{
  "n_layer": 11,
  "d_model": 96,
  "n_experts": 40,
  "experts_per_token": 1,
  "d_expert": 160,
  "d_shared_expert": 0,
  "activation": "swiglu",
  "moe_layers": [0, 1, 2, 3, 4, 5, 6, 7, 8, 9, 10],
  "router_score": "softmax",
  "normalize_top_k": false,
  "routed_scale": 10.8,
  "balance_loss": 0.00574,
  "balance_bias": false,
  "init_std_router": 0.0375,
  "lr_router": 0.00111,
  "n_head": 3,
  "n_kv_head": 1,
  "head_dim": 32,
  "vocab_size": 8412,
  "norm": "rmsnorm",
  "norm_place": "pre",
  "norm_eps": 1e-05,
  "positions": "rope",
  "rope_base": 10000.0,
  "rope_fraction": 1.0,
  "qk_norm": true,
  "attn_scale": 0.263,
  "tie_embeddings": false,
  "parallel_block": false,
  "init": "normal",
  "init_std_qkv": 0.0588,
  "init_std_o": 0.0,
  "init_std_up": 0.0588,
  "init_std_down": 0.0,
  "optimizer": "soap_variant",
  "lr": 0.00829,
  "lr_mult_qkv": 0.5,
  "beta1": 0.95,
  "beta2": 0.99,
  "lr_head": 0.0104,
  "grad_clip": 1.0,
  "warmup_steps": 94,
  "schedule": "wsd",
  "decay_fraction": 0.689,
  "decay_shape": "square",
  "final_lr_fraction": 0.02,
  "batch_tokens": 32768,
  "seq_len": 1024,
  "doc_mask": true,
  "train_tokens": 218800000,
  "steps": 6678,
  "dataset": "wikipedia_en"
}
Below are experts of layer 2 (counted from 0) of a mixture-of-experts language model. Rows are named router (the router's row for the expert), gate (a neuron's input weights, with its number), up (a neuron's input weights, with its number), down (a neuron's output weights, with its number) and show model dimensions 0-95. Each number is 128 + 24 x the weight over its row's rms, rounded and kept within 0 to 255. Numbers have three digits each.
After each expert's rows: "raises" lists some tokens whose logits its average output raises strongly, later layers aside. This comes from a sample of Wikipedia text that the model never trained on.

# expert 19
router:100124150126170118154107104099087098126126075100148117130104131097122101151180154174126138098109143133167092120121138142112136105169100100127145098121113155144116133100158089155164133147102109103143106123115136119128122126095154113115073104158132107096120098104103126174103113141157132150
gate0:100095129087123128093140126118122136092151130133096112121099179130101132133114118127140079147147088126110100059103107117092100120139153135097094139144137114142154138148099159133178125113123078085120135144123131109138115131092130169116121095139136129132078160132136151133111174171153135130
up0:144151118149109123162161117087128114129134117098118125133146093135130119160126128126145148153115167107124133197156135132170120125112078123107157141133115137109096123096110152099118123126095150137168127139121089163129150129165125065125152184108117171104129125151145089103140085083122129125
down0:124120126111156108123152103104111132149162144122124091156107101082115146183113118071133161147137147112075149162126118072142156128095110106131158098130112099115149116081127119142129111100167126131148133161126108125157150153162095100123107183123120124099116129091129157137156146110147120121
gate1:145098141108140095129120120098098147121119101142102112111117114121109119127139093139162129164161181081126106148158147113105128119137176122123138087133115162166158091134120114160169156112105144106138119087162130114149104098095156134134148114143176142126136130083137162195130114101124141123
up1:147108133130161132133133098178136126133116104152159127097164135103121148133100131146179116139127149117123081116143075170141133100118139053154136105152109164113162107173112110149139081143106154102134126149101113115141125111153124104138138130148150100130095122146182132103160163113145115127
down1:101125119091095133153123093134102135128144093163180141124166144091141105111095070094115180131096077128150094126143084120102108128111098127144165123143144116151135123108181107131128130096130120103128101128107140120117137135095170149125116155094157128178135142142118126110133130097104113125
gate2:094104117114136125115132122140151145132123113130105147152101073081128145109100119107170123114129103103164105097116171144098142122150115154094115130119190134144120091150095117116122125134118134126120148110154155065098138112156128120196136171114088118147085104103111140134106141123161115122
up2:166125146155151136134130145145108095096153147099147110102167186124169126159150094136129119150130125155081123152148071137173114144138108130143151088104104142088128158113146143132133094125151099081140145136107095165167117145118129118088104094096146119127118129140113125104154131156121149155
down2:170141094112115156106169125155088126114125135102108127098124131177124157102132143096120143121097146112146151119110104112179126152101124109122099159099172174151127140167152114127122141156127143105126140131101186097186115078121172122111148084111130105127125127096108142112119125120115146126
raises: "e", "1", "from"

# expert 35
router:133147114125113113137172137100162107134150073176125113150106170097129175085107118165151116110133118115132094133180124129086155102090152085141109133109148115146111138122096083166109090119148125133106100111109121146139126154151097125110112113150126128088119102112108109153085137145133111102
gate0:144152157069112104121111093085122125143153144147097094118157128164137141126113103126085114109182116129168150170125116146153119117121159086142178142148117062116140136156134130128129130175100142141093127165148144124145131138155144152125129119139150123090115154068136138113122108129133130151
up0:119153149096115089129109116133098121138147141143087139126152130152127143118090124118075113125163124100152154135103116127137130129142114100143173131146070086094123151123132134124104113195126125132088129098168115127139128130125168151134133090136114102093096145083166140113089109156152151174
down0:131146145107116125141121091137160153155150152118134101128133116128131149119123176153118115106151122156125133159136125125161118146121137119123141154208121090133143081121143089082162156107090132129109113146136172130142091142114144124129107153083143142101118139073160137087083149147097127164
gate1:144137156125142119102118162088139119100109137167097123125111128063113181136109144145119143131133124131171157117112092184111128127171118109122162097092112163148148176083130151144131152122175148128153157083109121124082113126137144141105110130153144159135141080137153103118126130127132138126
up1:158141149109136145172123152114141132110128105151142105136168162114107055077175135097125087155113088090137154108120168147112143146149124126125121089115158113127105135144126104104163079123131120132138156103113146096111121126079151089149136119124164135135139183107120131131122118146144130101
down1:151067104134122105142099145102125096117146138112141145163124117132184118137112114113130072129101147105135134157130129177143096117091110148137085111095106123158157089094122117147109117101139146131134158096177102165122151159143119134150105142139109126156126152163139106143125132071145110161
gate2:144134142099076135115101148146135117151107108166137143122104152125134143117104122101131099116119153121176184086089167104142108101133139145146115117067135180141115117127120136128109120111164126159156158105126148113079087112111122155150130086139126154111140143098155122121127102184155123143
up2:111110131170149142149135150146126129102089123106150093125102135138146140112107139135088143099134134062131166128116139151124137148087115105122139084152125177153151116122079118138177125188114129129125105121104097169076177112120142131138145128089158143133149126127148089141118140094128132144
down2:109140121132126134151134121113120135110148112125080154149120123125129106105112113118110118117127159147125167146174070134154141142153137109168080157111147131114123112124130158135102133165120089131143139139223115162099072136111107110137123129107143118139105102168186105146154129138118133158
raises: " the", " a", " ", " an"

# expert 7
router:187094125079156125132114149149118186133112141129084165049161138112109140097101092172110095151167145127125151147136127126133129108140143125135137122146128140128123130188118122098171106153133144150160136128131139135142124113114117144142100134131120102126107089148114157147103124078126139111
gate0:115121136160138118091102104114150145129155119164143144170127110089129156107207129151141179154135115135130129164106138144194127136122124131153165130153139119146131119106137128102158127105124164137117114114107062144130135149148119176129129174160115100149111111157153150103144104129124120097
up0:114096097158126134101154123137077113124136122137117151149092101144118161136147120092159119127112115131103074128102134186173122156143144160145127098143116119108135097114138110095133153131088084158158138125126154145117078138117135116161121073136140124117113127178137144088107166147165133117
down0:159151132126083143137149125118092099097113144069096139094126146137076083121055121159163102124115108120160136121107141123103118106115132110129094115122128132128129133091148151154118115102120126115107102156172135120118126142089149121107153131104170154079161128140111128124171130107088138130
gate1:120128142147137113100164109075143144134084154154156172070113086129123129143184147141117154105131153095137111120122126113116158128098098179107077112135177140146132121089125145096144150120128122138160129145117122081111102106166113140132143132143174136153103114167122128106122147150128135140
up1:121139120116133125138099133145139123141127145116096157152136132154148159145084121116116090140098121151114134118132118175133086122145139118123150156147138093132126096125133108130079106128086148131090111113172084165162145154111114132157130136117089123162107130090121122191178088095104154078
down1:156113078131115156163118121159095125097118107119164102119122136158139125154124078136118143117137123133126141078102135097113163104121144111098127078121089181121101144159147126137136129168098097107166134131136151133110135121149128116134084151095101165147137103177126109118121116089091167113
gate2:138130102142132128160155164089131153160094146115129149116129169113114127153113079097151151142125153125126132087136104126141133167171202096139106147152111122139139111123087164133152131091100112156100112125149116148156121110117112100135164123151101146184108103176139143126119105124096123137
up2:140124110115143122103093137164158108130177119124155139125128139128176123104095151092144111179151112082121148129106120103129117133122142132194124130151157144185171144107119097178096135121111114123123154112125165115130163124119099136118064083111104115099148125137146124107152124112125105131
down2:114124166126128116113158105122113161143127170145108143153129107103142136146138120158135175128155086106175091107143143134109120139157126089139130149158132141140144123101132134102071158086105138161143109134187125125103091151111205139121116108164140140151145130094143164119122154133138121155
raises: ".", ",", " in", " and", ".\n\n", "0"

# expert 8
router:150148119105099145091129128145123126129098131103148112113171093126125095160140127098093161112144111148121135158122115128085145144123085132115151134111122140127154138132128147111096113143118171162125118139179147130154111102159100150116114180110197143171098089105127144129100167127074132144
gate0:113123103102115111131088129115107094139148118137155137109132151126118155104111093089079124142122136155137152161124123106116162142193153096135103161117172096129130110156109101140140137143142136152142116121112144164146128081147096130118157126109086202117134155100088125129113136079126110108
up0:169127163131158130132154120137121160113113113137139128148121099131144121103136168141190118100145149128105109115108105132113111138095147155104156111122086164145120129096123158131103109138141130105150140106129106089081121168090135112139106108150095084104117088136171116106143121205109153146
down0:108092109116158146156110109123116123157131117151139141139105092124164085094116126151159147147159143121135146142131115150170087119158141123139181115148149131107153112137117090087103123172107171109123168152130118143135124179148125158119087148135087114131118114114109120123101056135094126128
gate1:132130122155095135118127132099121131160112115097163128136158138138083127134131132096124118115140104116111158161119134083093112131125081116116148145154105140187203154137123135115109112068103170112140137143128116087100144104086100108126099141127160133161144150102098139160122154095145135143
up1:095118122115161157127133130142094117096140150167122135123105124128169139107122135141106141151107139150149103081117122149172124096120153172147120098118133116083058129138135139139120128162136093144138118105144155158153090138155158126124148118112084138106138124195146123090158093165121097108
down1:145168160145127110114133115127128136124096143112144128103123137097085141123138131098154111152141162099127130152109130089098195152123144107134147145142104147179201134180136117097102148124141120143141123157118108138129115135083109147146061130162114111104142088091131120139111156136144133145
gate2:123125145160116148098111091175101146128113107150111157117117144132117107150152148155190162154163135128105139129132155119104098125131078136114114118128140106136152148159152123088144119126131138147098165130158172154133147086157070118122161138114200111133118135134128116131140126176138157149
up2:153142071076149114155139160124138130082131111107153063147130116110163117154100132091093111114103136114171134119149106132152140132129158134127138123136119167116133131096103107182149127119100127123119118132093076104113136170112169156141114147137084140117123130119119142129135134090134109073
down2:098138152133134162118117134166142111131110103127114119112090129160063123117154135119159153127178096127109093151138136117118125139093094110162078086088124110158125140196161132102137155122126124131148151125150163171126172083140121085155144143133155118136119147114151132124122130161119127136
raises: ".", " in", ",", " of"

# expert 32
router:108166143123156104148104122096107109095159101117132109137103101110129141175147153147111150115094153141101165145147160112139114087167107085131111141115109118159133102111161147158166102156094104163129155103115099160147145134140144131146090095088110158107132130146142099168110156123159123101
gate0:100142139137172128088120117159130150134154128159112138108063126106112118133161129128116132145116112145099084146141125067089146076116122091097143161148138149108097118122151125114100116106157125133113109161129153136113137147094158151144131120090138104071102134092140111120085118124163160114
up0:165125121099123126151138171120153105109109131124140124173181089115151159106112147132181100088140130149143161147135148154144125129145130191098094149100124132118192137123086131108104151161095122092119095097119125128112136116179095130131124130137115114147129100148132153136142137112084123128
down0:155107128139115074142114196142138114123142151158138125095092147126109128116120141129126151158156154066130100129111132111123144064120099110164134158138143160096146109122165155134159159073150142158139118146093154109144126143086140122116147119162151119129137095114111110122141142141095156105
gate1:139132104134125143144103130118120118113127148113099175091161084114131159164141140109145150073141143109149172129115110154143135168136101134089163075111139150123163081112120076065109163131139135110134124165151116157137106130099121154127129162147108168143102116121139109149146117150149129134
up1:101152124154148113136119121101144136127134136167148155122145076101145089169134101101144128089127151118152172135144118142151138100101122126117149125132118161129174112130084120111123107111153149116124090148118162171096102114114128162128128149147125180146117090110145081161188123141137135178
down1:119132157136075138130149094171144126126144125147180132124148121132092090113112068130111194138148146137127138133124150123167150152112100124133135181126108156141143138124109187128085098108128114116107093096138114188110103139122137104152135111128091147172126102139122148134127106119127100139
gate2:128116144081173119106154201123077164120141152142101148082122097123136108122114141108159121088146124114126119121156143116096122121086116144127132103149180107116139101113093134136162171088101130128154119128138166122116086139141138125114113137167123095121101104126148118160095118156124148153
up2:147135126159112144113048099142145107153097111100171140131137184157138122107143106157132129149122115142100124129076141099151111105137116122070108128150129123134100133114199137120115105165116134117115100151107127138128130093106113138147141076102111136141150156142101161119165132111130111107
down2:131151145160116128118107164137105118100117134081159147130148123109102124112120130099133115136114102092102159166122138124135134100135093114120083065125133106138108100117100141132140133164126109124158157143095132143156127118089159132138130117118133078085094124188163137098125137069104152170
raises: "1", "H", "In", "2", "to", "in"

# expert 3
router:117154083154131101106101159140115146105146136085102113159107108139141135093154145093145155133148159112123146159150140125156120163111128141139086102102129151168132141104130109078096152093141111095096103152105094118111151098094173106113150102145119138099135105156147107098134101157093104134
gate0:104130128142136152130162143120113185163133123133152165143096108139101126137104134136154110115137165093140148102072134095152136091140191082133108114133108147118118128125143100134151141165112158111111164150143114142127135149121136127134100147088114185132139156125062150090147142121121096128
up0:132172154135137166155154172114108139110122146139130117162146122129108126109132169118122154097139138119169160110131080134165153129150172094156122104107145150111083140134122134112136126147145143112090136162113113132135141144051135110125117150071116154106082159086113160161119140129141127122
down0:147155168147115152135131101162111140130126157099072060111171126122117126150149134134117149136111107173147151141170138132142145151100087192121121146122084119088127107089132130141109127108116100146113136134162110102116165128093122106100159117130131098105113100127158116128147139159113121165
gate1:157117142131099167106101193133112100137122089153108166144154091096115118146167153127128137143095145129128134120150116125153120190116119128151108058126168104128126145127101125119129123127187138128140112127142095109147153132146145144136130104151116107100129097118135170112120170142161169154
up1:122161146132158127126154083129116146095165144105131121109110151114115152106069107128127114076165120167122124128098104130085099095143139136094144166135094135143090132163142138137157128127103143133110125136090165174091142122136133147101106145136154135117115096125157096133114091083114077120
down1:116144159100175113128124182139136110061171132113096121114131116138102144133127157144119135145122114101145121157113119125118131152153158122123088089113096154112121106169115127090162104131167110129128135146102110109119160137111151113150154140078154148116136131081099122155116139188095160113
gate2:111136115175122084117188121085139126103126106141121150122153156100132140133107157118179115133135127119175149116100095116152150118117126124162125128182139116106150139110129119126100112134126130172121140134084097133115095122120139148089085102117155119181106120151165193111134143111154117129
up2:173118118134166133124114097148127135142164140146163126126153132152108091131148089137166119182111098127151084155101085080140124135151162111156130133143125116119134108147140106096112141124138154116141091097103069121118146133075135146140135091155135130159136159152124162129189138144136141137
down2:147112169123126178147118124114166133166109142186081163145112118131102123110112137165100093094164121151124114086131115119126123160135102117101134165104141116180137112130139136123133134115114144141148093181159142102156101110146140082110131156117125147135140091103136113184099141128141142103
raises: " second", " third", "rough"

# expert 23
router:146091113112158137094147156138132150127113138123109208139119108126131114123117096113119110153117134130105092127137096106133150155192122126131149112131114119118135131212139066116128102114121121141162116109154133138117138123113115143096116116141115122155109062112144160130155150071138132132
gate0:122136128134147147149112099131120104167155139103121141108087126078131132130055112144150128137125126123143101093134108122119115133121164143116105109144098122174148139122059104089110151118101104113159152173122107109137122124064125117153115160146134086119088150112129092123170112140142114145
up0:132123136126085110084149133138143124084127107156150125125144132168099089138202165113115142125120122121118125145127167123122146119124108102139109128130157115089098096152137159175160083140167138164125126110100136149132154145178129152110127093084117159141142123157122165141086152104118131124
down0:153110088121138118110146152117116119114103141129143140143188092150132164120135108112135143133117095103088135138128110063120166125121108112147112175115082166117128125110131121133129140104072165102130101106169131138106129119111109139165121139128083111135159127155094117132136093062116156110
gate1:162149151134132145108132140120142169113135125111162134086155124165123079155192159130163154131122075194091115136151161116150127156128122125114118145178146152121154175126167130125121123109126097102106147151140134123130122176112113122127138127079126117100147161137126128162129141119098132113
up1:140095152129137115132124071140178157106142087096156135135121146153120078112144125089090130111092084146122102069131116095149128151152131131126115130125144143115122118142119165183155109142126110151086108127198115145132161086097129120133104127145115145134154105129118106165108135124117127128
down1:101123163131137138153157127140145139127120126126147102140088094140104156130148163135121142124134154114126068116120131136136126142102137097128148122136124157118123103156127136164160111139102135093146108155163145112122152077120123126161140065099195166110109069152156142106129172117082145121
gate2:154135122114140145135113190124121137098130150147099130155165122116116143187120118123106130093111123161133119134152157096147120111122134157128131147124112129140179134131097149147082135171134149142174127137146083127125135114097131141112125160149150150150060146140096072060123128120140139133
up2:118126131120121133144120112118122169091126152155130141136147112107123106142131115116053136134133167131159105137120121104122139079127115140126090160127125136116164128127123115111105116129132137108133122149133094112101121087120160155094143206167140132079133156132096066057128142099129126116
down2:121182167116125190140103155167137148108104160142134141132145136118099160156131144114073133084115155159128184118115139115132113154153184110123100126141163125163169154166116138113147128129101121130123094104116157124107110133129116122116125118109101136136103135110093103119163124075121119158
raises: ".", ",", " and", " in", "-", " ("

# expert 39
router:111156142165103142142127096179115099166114144106147095153132133181158077138119099128093157102133137181093089104130137153116136125114101149153112103091132125092108147107107165140116117114109127162112101104104145131134154130128115158133157134082109133172106104156145130114146138156103105132
gate0:105135158107120150157118156145146113158138102155138127143102144078114155131085187135130093151151117069162136148090127103147142132111103128137090151121151163161132126179117149109128069106136126143141097074131109125084100115108133138137162123109151126135123128125134169120133163129128118155
up0:106098146171151127133172156140139158099126139131135080136121103109059116102142155149131095108118103121119167169145120154110108117144154119100149151129141141145114120096146143118119129103148147100112154180134109124155182140084110118190135144112102109142117124094147101133142168140120129098
down0:104093135148108157148122112170122131137122118158143127151112155132175139140129130151113141100147119141129122129072106132061116098099101147100096112136115130128106147102111166139178126076172140119143084116170110129129137133128181117110142096117140128126122093130162129078124108160104140165
gate1:112149102114153143109092117129128142144123085105111143118090173119107145101155139104124101109137128135146130202161113116119145111118140141110126152137127171132149131141186079172105157097150122130156111158133174134155123144164131090096129143117139123160104152161111144133135106169090133104
up1:131112135128127147135114153163113099086151119135155084093114149137130118125109187128136091131122147149113100154124080111151168112132158120130140160141149143153131140188117135150100109103148128154132114133155106110092125115075114120105127122138124102175121128091120148100126180076172158133
down1:148106096123073095122149157137083127140100068168166093144108131099132110085147162126125124148126115133114145084154129136147138138146130122138159163131105139139125122139115128094106116167129097167109133145110115147083158118166141139126175134147139146167121160110102154128128140129066119138
gate2:109102114114117125166161144120168191140123101171125140158126145103088105111129139146156132159098120139105106133102131129137142095110137081160141168079151100138088089090105077109105154140129120099128161133156109146139121132150111114119128107103105155103115120137126167120161120090114156110
up2:134130131146134121102149059144094173142168150103121132128161106107135104192130131113097145125116083105136111122133122145154106171110166143125132117165144090098160131104133169140166120147161110133137145140125140122139153111112094123131135142159163161134154130114166139181132133114138077121
down2:109141188147129120110148122134115162083091130097133160136104143108104088145120153122096098136138133103086112097125168160174122131134166125143142135103103116113166106117111123122135131131123127124131152137086103145140156152169110124075093157152127121161125112147151058144160145117133107102
raises: "fter", "mp", "ped", "})\n", "closed", "ym"

# expert 26
router:113154142163103144141128097180115100167113143105148096153131132183159077136119097128092157104133137180095090104130136152115135125115100148153111103090133124092109147106108165141117118114109127161112101104103145129134153129128114158132155135082109133175104102156146132115146139157104104132
gate0:167126113145121109151087143122148165129159151139150140077141128114101106147132113096070125161101156154157093126153129126123160150184162146124147086135121110168130129159141134103135087100123131113142121140129136094158099095186110113121093131149140117129150098110135146147099115097096118148
up0:140134125111121114087141150182131105096153127129126100090081130083099111137120144156123163141136140086140131105076104138136119093118134134117130121118134090176147194125080130140082118114173113098136097133140152120160143117130119142139131154108106119141108130157102151174088130137125113153
down0:156127103112115081106093120117133069118119140112097127119120136070156085155103117141098149136106140149107109121180114130170131110102115098121150148110151126135106139096100169093073121107123117137116125103166114156142115133066098109127150121144141079118114125154143150119132143157122128149
gate1:173074152090113132088126166118116169130135108137116133107090173122175110138128104126143137108107164123101127105142156103112120113169135131140116124127146101158091078107144096124146131140176120172085111104162115131146111113179136143157135115097119161107130118137101136114142100117133092139
up1:095119124143108127112153087113080138097077106116132112135100134091139146140139139121127113135155136102108156136120156152154146118147118179054135115155143117103137117140170134154151132136104149091086127126152136188159135088146115094168102124129145136119143158117118157137098167154130120108
down1:129082092118143091082116123122098177156109128156137135121116126107153092142092151105111111114142147144149178124168115113158090104098089154107135160148179126146150110117136088107138103089121142178127112171143145146160136116109093132158114132135140112115159121125147101125129118111142100098
gate2:130107100117117142139114149114114117079148128144110140094108175121123108102194144128149101129094096134104129107123140069115141125120160142131163112162084151087138156122126105117104138156141125086104153122103129110170150112146143140108124123140109096126119150142072098123136096166085095112
up2:131115149129137151117161141141149086149119135106138166125084130136144122129135133161138100118115144109118115095078119147122124087139160160128115115123135122109108137088125100120116108086115130121124137075130130115132086066114101123107143134172198125108143167146098102070126118123137106075
down2:129129166137134173173109147115109118121102158135137127149151114111152129137111126109143075127101147126155119112114182152093154145133157148141119097140122062112108129134104204109137135135089117120136132110109094116130126117147086117130155128117173133110120158115131142068151158140124082140
raises: "heim", " Studios", "por", "sey", " done", " Released"

# expert 37
router:176133121102133151093132105111117113113161155124131105095113151153129117079111116134135137160133082140098129120112108154142087164111155139118087160133146170114127098132152115112143163145111122159150138138170112171145112152134155160085152101080092148139144082156121116103151106137139103104
gate0:112059143127120105136132148122127169138154155112124142136161133132144115094081092158108115153139109119148126150143115161135113098090186176128112159150160102158129120163136122101148171104137125113124128122150150111126097129115150134049143124140099130121162094137122154149151114096123136111
up0:097115124088110131090161117147102117157157101125160100087139113098161130145130160121106140136125092116146116135150107133119101126092124113106070103104133099158133138125136121159117104130165111135162148165132146134140105118122118153121145153138182130120092108113105152128180098205127103137
down0:110130131132131116105135116103118133110105095152116116142101131175107182139086088138090120055093116140130131141125129090124085161142173075167122111139090131163128136160121106158093096149167135109129120135112114107151141092116120107133134105107102145130129134110120165126109157150151121152
gate1:164097164159109119121147121095136121183153140121086154119133125155166164120152112116132096172169152133154122123117128119161128152130157132154158079149133107105133144119128145100126124103132145131153105125120084119115100110092165135082168090088129160131064115130113093134116133121147132129
up1:180072156137120140135146097105116121140127157132120159154111144157131156122178122115131091144159137124115115147107126128159118164156145107163168077123084095101136132124159139103153152128141142127147132111107084095098126122105117128165174120119117101145061124156107122168121137115132137136
down1:135149110127112173138139095133125130164128145096131138096168185106111146053110107180129139109144102118162173092105129102147157145153123111117112174149139092085121121129101147130146114136135140104103116107130116150147153096104124113115162126135139130113138132177117131122167140100135083131
gate2:118138114110147102116092087106140116148076122153098119144111112156116117141119117147139100124113114127108104125120123083144120155098139114169152129163155145130093167154106131153138091144128140186127160092103146144083080126149095117113172148111101149138127137139185140128098126166168141138
up2:124133084106153126158108100148155124144103105132117121149139100142113080147115131156135108130081117116138132135132100093117112134108142136158131148113176183097112177150115134116113091125127131188127140122057155142092118123133100111110168144116119140137120158124116086082090119162128128142
down2:121156145129083155143132073135174118127098121141128097116134112105136131136129146105124132145112123151122121129180118141080141145146105134143137110169110175130134107157182161131081136132101110112182142149121108109120176069130101154117124146102127111107136132130133127130152142116160081177
raises: "ig", "in", ".", "it", "at", "if"

# expert 11
router:112156141163102142141128095180115101168114144106149096153134133181158076139119099128092157103133136181096089103130137154115136125114100149153111103091134126091109147104108165141117117113110126161113101105104145129135155129128114158134155135082109132174106103157146132113146139155103105132
gate0:121123132131115109141105163128121137131152128143066146151161147140089112122157105110154079152135118149096148071067128144123103126109133122121137120129131148110089111114152157121137127150132123152160140140107102124153143142124114086070138131099151114142097137130091134153160090110169136192
up0:103125103116137150147126088084147170132152118117103133133106134124100129099084093153157139109148114148170120085095122139129125115139092125148124125107160114124126096110127141071121128086169125161146127115177158129100122135159098157130066133130137138145104114147101080107122167144141094122
down0:082137117158112156090125137107127126118113114119143173125135158115104114118130149124142101167170120159135166158071145135157125118154135097111106127155097166145160126083112112153183158172105102130108126127100163171107163164131109133117153132115114104101104107099118118138110159129129146107
gate1:123115146130141168126171132074097136165137139104119164120143150119173142105149104169136095147097132094099150135117146080097126131118175143078150120124128102166138124134155122120162201112116134121160134155120136138145080135093140103136121116114152145135136137127142171140136123104158127162
up1:144113107147115087116137135117089104152146130184156144128150139111090164147124145111114157126112168194155144122124122134152110119147131124121166133118135128140118144118111107136145134091137048096097162174165175147143150131154114162143164139139132130130089137121119126144105136119115172104
down1:168104106123123096148147144137196081120124124111132121129166149147121107144130135145117113125152148182152109166116114079114142166084125108103114130101138069135139120119114140162131132108173093118143169109110150140149124132133155131165121156119125087135140113156116166106141143149074143122
gate2:142090150103118141137167137131174152121132124136110130137121079090091112134180150166148095090116116125113111126175105159111119104138127128110123127112087106106143082165151129104150141151142161152128144176093151136110119082144096125138138155092106121132106113113107110114171154146121164111
up2:098111092118155114144097104129127120175131123122133143113104150106143060121125152124121094167124112066134156109134117071146136108103076135162129105151169139105150174144165111106125121123091137130158132145145150133137175133155097126101110147131103152120118125099122115129136077154117119123
down2:125168068131124134148089156149146124120133126159084182097130118140147092095172126150084158122111131121160128160133115131118120167144150119088111112176164153141154105102082137130161119125138161097168156160143139145113129115164137098127086125118110110104118106115137127130129139122114166130
raises: "uation", "fter", "ctoral", "qual", "iled", "ffic"

# expert 38
router:118149132119153157078100157181122124112092141143087110134129155075120141145146123119100142135137129135096120100131132140080127120115169126107077128118146116156122106106101138109138156103124149102130141098143143132152072162115126112132154153074109143174160145097139156126100145161131097157
gate0:145127084119199153121135142163107135167131145164115129119144133074115157111102126132109106161134114145133128115133119182103145156115139119106100108128116100187152077080140118124156128136158145132134135136125165092092113143155184155130124142142147150146123156162119154164129124130128111123
up0:145132120135150149100151140167116147180092149154154108123134103107121150109073121133100124114115133137164130125110109165097165128126116106089124063101109099169165086082121154138141116123142139141161142144098135136082101141110152169111153124129163137148093139142096133142140113163132138125
down0:168115108083106123130078136132146136089131124081135111092141108142126083131133087124096149125079113108130124131155131122131098105154179143155156097121150136144129178122091081120143068125133126168151172140090139113134173128099141140125154148121157129116132122113143149131106147157122142132
gate1:152133124106118133127131101137111117165141102143121138143105137122107174151112137114116121166138131133130133122106117151092120127153139079133086140158118059093129119088120102140139150133140133140166141174149098115135161140129093136133089172145114133123114201091113104145193091140142132125
up1:144143117117123107143107100141130086120125105113126120106094104145104168104133155099114119142154124120111094116139142095145120129117143112120080162117157078118106118088122139118106124155098104116138157138151114111181183190138124125129101168145150166131126189126158130145147121183143149134
down1:138167145107170133131085153123095090146153138131141098122161112094177122175157145127156141141093166141128093138120112135132153129143093144080147158169150132115175125144144123142117129122162119180098132117131134126133089071117071120117160109135117154144135115114146150127137119106127097133
gate2:103137166095160130107115105175120112125146124135100151119134171083104117153156095145115116122139098127129084097128136085079084118155161112097132104106102094153162110114109110154150142132124165084121132094177123086149123158134141101107143151094124107147148142152160114115115110119138124134
up2:132157100106139136108114125195159078132116134131128164126151135103112116134151074124131131115166090121110087121119129086121074120146126155127138146125102123145080136099122104100133113130111133096101112121184120098139141119120175098162141150128094084145143124180134113102122115155148118127
down2:130165119133140118107107127107140113091093104133117135103152115068120124128144138151174142125107111109138103132127135144097144132113124159128105118200120122115139121169122109145140104129123144123185078106099177106127150148169138169167089111123102119075129180112100129124136124131145116104
raises: " a", " the", " ", " in", " for", " and"

# expert 4
router:136098151122159144140108156147116161123118101166106213119149123111128160112117102119096079138099138127147144121134134065138121138140118075106140149168138110122129111213108105107107149142128185140135135153121122145143132107128129142128138126122133158132122080134130160127148143125120138148
gate0:134153136151122120135101118129162142122107098184152178086132146158118167122133123138188144107094098146137145084139161139150152125122117128107111074154140136131134153133089160153118132116134130115148144143148127124131185139102102105140111134136108195139159163109112120132150117084119094116
up0:098124122117124122152166141111138112128148152085128100178108111124141098154136113121050125139149162060135138164104107116128101134134163121131120166141112143139142115116153123106107114122143111147122127125123132123120099101157110131126148119120177066122069079155138143110085145141132140108
down0:137116116149157160131084129103140157136110132197139147095145154124091135102132098147184131128121093137132141127119106146156112099153122107156138144133131108143144141138128139112124128096094146129109127129120133143129112139146144121081102155072092201118107169146138098075144098131158103140
gate1:074113117117145128131100138140152112151105140094135128064147132133102106162115118130153141120143135176094076146139125100138151155147149141118075138075114161125134152119137105079157129127107156180073126172146158147123155133136129130104097119145124143139122106139133133128163117160121161133
up1:101139114097115138156074141138188110128102152097149106105152097104103104148133134134129145124162144186115092129115103086134165112130154155127088151115106173106153139128143114121148112110114147152122112170143149164123159102146156155102113131146150170143109113142115119101158130164106150101
down1:157120127129136103131118147129145116163137123096108120120083078081180102132121114144112096140141049085124154132107128137161131156129133101102150106137134105144162058153133155135124147143149121133145105157132094108180152152164125128159152116114172139137114120113141107135122109139107111130
gate2:120139095120136116139108163084112095160081150107152141144118133134178102133108182117120102114136154133146095141151103168164126169151099098151146125158153146140135133156127127092135109147139149125108128100121134062185140091151136117096114108128096166130126146101134153105129127130113154104
up2:125137088144146112129109167077102093146083128098144138132112152127179091124118186093138110109102154136163106136156114169148132166161096134138124132168138147141128124148113101113132132130150134127132124121115127066146113116144171109079118094116094138122114128101105171096105127144110139111
down2:151142159137157142121119117101137130116126063112122064125102146155110146136096111125119153112150144139111119110150135135165129124123158092135113115130162080096150134160163142104107097116136164052154101124137148158122148150130145096150133125117184125127115083156128105132137152117135132172
raises: "0", "1", "7", "2", "8", "6"